config.toml
init_std_qkv = 0.0258
max_seq_len = 1024
dataset = "wikipedia_en"
Below are experts of layer 3 (counted from 0) of a mixture-of-experts language model. Rows are named router (the router's row for the expert), gate (a neuron's input weights, with its number), up (a neuron's input weights, with its number), down (a neuron's output weights, with its number) and show model dimensions 256-319. Each number is 200 + 40 x the weight over its row's rms, rounded and kept within 0 to 999.
After each expert's rows: a language model's description of what the expert responds to; "raises" lists some tokens whose logits its average output raises strongly, later layers aside. This comes from a sample of Wikipedia text that the model never trained on.

# expert 29
router,201,209,230,141,233,112,192,177,252,172,217,149,198,181,262,172,190,219,173,229,173,205,162,225,236,134,209,154,201,163,193,146,139,191,231,221,165,211,216,226,138,204,264,237,177,215,267,217,177,218,175,200,227,201,158,201,130,162,216,201,206,187,238,211
gate0,165,204,183,203,153,258,247,204,238,240,164,194,221,240,213,197,266,191,173,171,168,219,240,243,163,159,135,229,188,365,182,244,251,255,191,283,147,161,178,178,266,202,172,193,161,262,204,164,186,199,165,212,219,125,210,230,180,219,259,174,181,174,265,210
up0,192,149,239,212,239,98,187,218,151,128,139,252,283,216,205,146,113,221,213,224,198,192,131,164,230,242,214,230,259,149,254,182,148,193,268,135,212,267,178,192,114,204,207,247,205,180,237,286,181,193,192,194,160,238,147,171,174,254,177,230,218,271,119,216
down0,120,231,219,225,244,189,121,171,268,138,239,198,266,249,160,191,205,239,249,170,219,200,266,179,213,233,200,224,230,215,155,159,208,208,155,196,175,222,146,251,210,223,182,174,214,215,180,287,186,185,194,215,264,199,203,277,243,140,180,175,121,208,149,207
gate1,215,238,261,159,157,245,250,122,190,233,217,212,217,166,206,178,239,155,181,174,164,182,159,215,243,225,223,245,173,237,259,171,234,251,174,176,250,302,192,200,290,206,133,232,233,230,216,191,164,207,175,234,185,191,171,81,187,260,277,307,193,206,206,259
up1,217,235,245,204,132,258,231,316,275,135,226,184,244,216,227,224,138,182,119,204,168,226,220,217,171,217,191,172,236,193,187,122,185,172,223,185,189,177,247,203,153,194,219,296,200,138,196,231,260,234,202,128,250,94,184,252,194,223,232,229,159,195,181,164
down1,169,188,242,282,213,222,200,236,189,141,114,234,123,129,210,217,215,211,176,258,196,195,219,184,188,196,233,196,142,281,197,224,281,149,247,240,184,158,193,160,199,213,212,214,190,189,285,147,212,133,216,119,229,231,216,187,217,184,253,165,248,209,241,192
It responds to: Numbers and descriptive nouns. Small numbers from 20 to 52 in dates and tables, plus nouns and adjectives after the, like former, side, family, single.
raises: "-", " days", " "

# expert 52
router,144,217,227,165,238,208,227,227,264,210,129,94,196,203,249,191,176,277,240,169,177,200,121,227,202,190,197,127,189,246,216,138,167,143,242,246,235,229,252,236,173,211,250,263,238,173,283,197,217,205,175,138,193,192,207,217,176,212,237,163,201,179,292,217
gate0,289,215,146,203,257,191,130,193,193,189,303,230,146,148,249,222,232,176,193,183,177,139,218,230,224,227,215,220,266,133,197,216,228,268,188,206,201,226,207,221,155,178,155,200,232,235,197,208,159,205,301,157,235,183,197,222,209,192,272,236,177,185,142,215
up0,286,229,131,194,225,206,142,172,229,197,312,267,92,132,202,207,290,207,172,232,164,179,212,237,238,209,182,256,187,112,170,182,202,224,130,164,248,249,188,223,184,190,179,183,261,227,213,198,206,213,229,162,178,149,217,250,192,149,276,202,238,207,185,173
down0,199,186,201,174,242,156,165,177,204,79,180,229,116,215,285,141,193,214,202,256,186,202,205,151,224,175,198,226,202,270,157,167,232,187,186,184,147,177,187,233,133,238,242,235,221,185,253,215,183,216,254,72,179,179,166,221,159,199,218,204,234,187,226,197
gate1,184,185,166,161,172,204,203,208,121,208,243,203,235,247,218,192,224,207,173,258,229,182,224,171,190,163,136,188,278,300,199,193,174,150,247,227,249,289,191,188,245,109,166,263,213,207,231,238,209,205,271,174,193,230,237,179,196,209,234,286,180,183,191,211
up1,217,199,260,242,173,236,169,237,170,163,208,250,199,195,177,304,178,170,227,128,170,176,174,253,219,208,250,198,155,219,194,228,227,171,195,207,137,188,228,143,187,166,195,191,166,161,173,259,165,261,176,210,287,156,134,213,268,175,186,218,217,157,206,156
down1,218,228,186,140,178,208,173,248,206,158,162,236,134,180,204,199,222,208,180,176,228,235,223,167,226,198,251,203,164,182,223,212,240,199,177,163,224,249,246,235,314,134,217,243,317,145,214,229,240,189,222,163,193,269,202,221,161,195,187,174,301,190,189,115
It responds to: Openers, numbers, born. Sentence-opening In or On, number words like two, three, seven, and born in biography openings such as (born 1985).
raises: " times", " years", " other", " different", " March", "ten"

# expert 43
router,190,158,197,131,200,207,256,248,260,151,230,181,209,181,230,199,227,234,174,290,200,154,229,168,184,168,169,160,131,201,214,259,205,171,145,198,146,205,155,187,145,280,211,252,172,228,216,248,143,196,152,131,159,188,153,180,219,192,197,221,198,227,210,270
gate0,224,231,177,160,173,190,145,262,230,91,226,267,242,244,224,168,182,187,178,104,204,134,152,186,243,259,168,166,206,215,167,180,220,236,197,139,250,161,235,131,194,173,159,175,180,162,193,144,147,205,231,155,209,209,211,217,263,230,162,186,202,113,221,180
up0,186,201,178,208,206,221,205,165,257,261,169,154,186,113,280,237,275,197,249,272,303,151,290,137,197,164,196,234,214,186,227,169,165,194,158,223,253,194,177,200,240,222,203,181,276,167,215,253,244,209,205,176,289,236,224,186,233,173,264,181,185,212,136,218
down0,195,181,135,192,188,172,216,155,183,155,197,209,143,201,219,167,159,136,185,202,210,245,235,201,211,222,243,193,278,132,224,162,206,138,213,206,283,151,53,170,261,225,159,172,241,156,268,177,195,150,196,171,186,157,208,210,179,160,274,159,209,212,193,197
gate1,257,180,212,144,256,157,190,189,240,220,149,171,282,209,149,205,222,267,151,191,95,233,222,250,231,291,166,137,225,226,162,208,259,139,205,170,211,187,182,230,189,287,168,261,238,167,219,216,209,161,150,175,209,109,214,173,199,261,254,160,171,177,227,261
up1,204,239,239,162,193,156,219,235,299,215,196,133,255,247,140,281,216,222,186,187,147,212,190,193,216,244,173,192,200,231,193,188,223,147,222,188,273,177,182,206,170,277,151,222,156,149,242,223,176,188,158,177,228,143,197,180,237,209,277,188,186,180,226,223
down1,156,177,228,171,271,225,170,182,268,212,186,242,192,234,219,265,210,265,253,210,209,240,148,199,238,287,261,157,208,209,184,163,174,231,282,244,160,223,278,240,223,207,178,178,238,249,274,182,195,177,212,166,189,244,197,157,234,189,197,191,221,173,143,81
It responds to: Noun suffixes. Word-final suffix pieces making nouns, such as -ation, -ity, -ism, -ment, -ness, -ry, plus the word high.
raises: " point", " points", " of"

# expert 6
router,108,163,237,217,206,240,242,201,239,235,242,193,211,273,183,199,150,184,132,183,138,175,199,151,208,195,197,272,184,244,268,208,250,246,187,132,141,156,204,168,188,184,192,175,150,174,188,217,139,203,177,219,212,245,182,120,175,220,265,181,157,172,201,307
gate0,230,84,177,165,212,168,171,175,188,270,137,179,154,139,169,142,208,199,226,207,240,168,207,245,266,159,203,193,196,222,170,212,145,204,156,263,253,198,174,248,180,194,190,204,194,210,177,208,168,159,166,98,138,283,147,162,137,228,192,254,188,136,219,192
up0,247,187,127,195,202,132,198,187,245,270,209,194,92,171,161,238,176,212,151,187,190,201,255,244,231,162,248,212,190,250,202,199,194,214,203,261,222,227,171,194,193,275,123,215,260,203,175,171,160,186,183,190,177,201,184,167,218,193,170,250,221,127,236,208
down0,187,204,216,221,173,138,240,247,249,172,231,257,256,176,263,149,142,145,261,283,232,165,225,174,237,198,206,234,224,185,165,200,181,227,279,177,177,220,209,192,191,195,150,176,166,271,226,189,181,228,212,170,213,253,153,264,212,224,262,140,188,237,165,151
gate1,265,236,198,223,141,168,105,198,255,268,194,189,274,190,165,201,226,219,205,153,177,225,219,152,194,255,235,219,175,218,176,149,192,150,227,247,203,208,180,252,233,180,204,165,94,176,161,201,233,192,180,219,239,146,222,153,144,166,190,209,180,122,269,187
up1,202,212,172,213,228,243,248,162,211,263,281,160,168,185,194,145,264,201,259,163,150,252,206,179,202,147,137,152,164,240,139,258,217,278,224,161,239,187,174,199,177,268,166,192,181,281,221,167,142,137,222,214,197,203,223,182,300,200,202,206,204,180,241,222
down1,232,200,253,235,179,174,169,179,250,179,220,194,182,100,173,167,151,177,202,199,190,182,185,155,198,204,234,233,218,212,183,137,235,140,248,174,279,173,187,230,290,191,181,225,161,148,191,186,154,251,168,230,215,206,213,157,240,171,158,233,216,254,342,202
It responds to: Abstract institutional nouns. Abstract nouns after an article or possessive, often before of or in, such as office, election, study, matter, job.
raises: " of", " to", " for", " on", ";", " with"

# expert 3
router,218,260,246,254,190,181,120,256,159,178,250,172,198,246,251,196,182,257,206,245,210,185,225,95,202,255,217,222,156,132,183,257,274,208,275,162,187,272,202,150,214,128,185,192,147,169,214,199,276,224,185,245,227,256,257,253,196,185,219,252,155,137,231,249
gate0,205,198,185,148,255,244,228,170,174,204,183,215,136,236,204,188,209,190,153,187,175,209,104,183,210,194,273,252,265,233,195,248,219,254,184,215,253,192,128,196,126,216,157,221,200,105,193,198,137,185,226,115,189,191,192,175,154,205,231,258,300,219,225,182
up0,195,180,185,238,177,204,180,230,246,230,251,134,222,209,125,178,158,236,243,248,209,180,273,205,196,177,162,156,153,149,169,151,162,199,195,236,157,181,252,255,282,224,209,193,273,229,203,222,282,238,141,293,250,211,192,206,228,196,168,165,117,189,204,204
down0,157,197,236,244,219,183,262,195,166,205,126,156,144,210,180,200,170,172,122,172,269,193,216,131,217,120,251,211,276,147,190,219,204,190,208,205,184,155,243,162,178,278,142,166,197,187,250,232,144,164,135,105,224,209,178,150,163,211,220,230,121,253,169,145
gate1,195,211,235,224,180,229,166,167,252,154,207,145,206,195,176,205,155,214,140,152,207,251,202,210,238,204,183,129,185,208,238,121,170,187,222,151,246,201,206,194,243,216,207,216,139,197,217,216,137,166,193,184,225,195,227,204,237,221,287,172,204,217,170,169
up1,240,193,134,211,216,206,184,85,138,220,242,275,168,258,187,184,183,259,256,289,199,210,216,174,242,256,321,155,195,158,188,186,235,203,133,170,202,247,151,221,175,228,184,187,190,206,232,235,244,202,215,141,173,183,254,244,132,182,157,232,262,165,218,289
down1,314,227,220,179,210,157,223,214,209,207,144,224,124,222,181,237,195,190,91,241,173,169,174,254,182,204,170,243,177,221,254,226,293,150,220,196,300,178,246,147,186,243,259,253,184,176,206,160,202,176,173,164,232,159,249,210,232,219,132,240,234,174,271,184
It responds to: Head nouns of names. Final generic noun in a named entity or descriptor, often sports or places, such as club, side, Stadium, Street, Championship.
raises: "age", " yet", "."

# expert 40
router,162,181,246,239,126,216,192,206,217,260,224,142,190,265,185,136,183,212,173,157,171,178,188,171,228,243,256,244,140,220,243,220,229,233,266,221,132,213,192,166,192,215,215,162,206,183,192,152,214,218,180,281,160,218,191,280,201,210,133,178,150,206,243,287
gate0,195,130,259,206,196,191,235,270,202,203,169,173,231,211,184,213,217,241,166,178,110,175,172,167,185,234,270,188,156,179,204,180,191,207,151,210,185,178,202,288,184,235,259,178,219,189,149,195,143,149,196,274,158,247,188,205,134,282,166,109,109,228,266,200
up0,201,206,222,236,212,195,196,124,250,213,130,213,211,236,227,232,136,222,95,188,199,177,209,193,200,260,236,144,253,193,194,197,197,212,184,200,202,296,242,203,121,279,261,196,228,157,166,234,208,215,162,141,190,257,246,168,180,218,219,262,240,151,167,209
down0,292,197,110,207,226,146,181,213,194,206,212,219,235,206,167,169,217,204,127,189,215,183,171,257,189,162,211,240,252,181,239,195,124,175,210,169,293,222,199,156,216,245,227,185,203,187,249,215,213,241,217,147,230,252,202,202,97,192,206,146,228,185,124,165
gate1,222,200,236,229,210,202,217,151,184,243,170,276,212,219,176,207,218,218,173,158,217,186,185,237,171,189,122,206,253,182,210,214,187,242,190,170,241,159,189,204,169,122,201,203,212,245,240,182,205,259,271,218,252,213,187,177,203,221,239,200,367,244,148,165
up1,190,125,176,181,132,184,260,197,155,197,137,198,196,185,242,130,187,135,167,196,170,189,174,206,145,230,237,189,178,221,246,201,250,100,219,199,189,188,170,147,185,220,194,166,239,215,123,226,154,199,171,165,175,222,187,210,223,255,188,185,145,216,231,223
down1,168,288,263,289,160,211,186,128,184,198,141,209,201,234,205,281,215,221,234,185,152,166,219,237,129,192,222,217,171,177,216,240,178,183,228,76,228,192,265,276,180,201,203,220,187,186,171,208,271,164,206,142,228,194,180,172,192,209,223,163,237,271,136,150
It responds to: Role and kinship nouns. Nouns for people's roles and relations after articles or possessives, such as singer, sister, writer, teacher, father, politician.
raises: " and", ",", " of", "/", "'", "."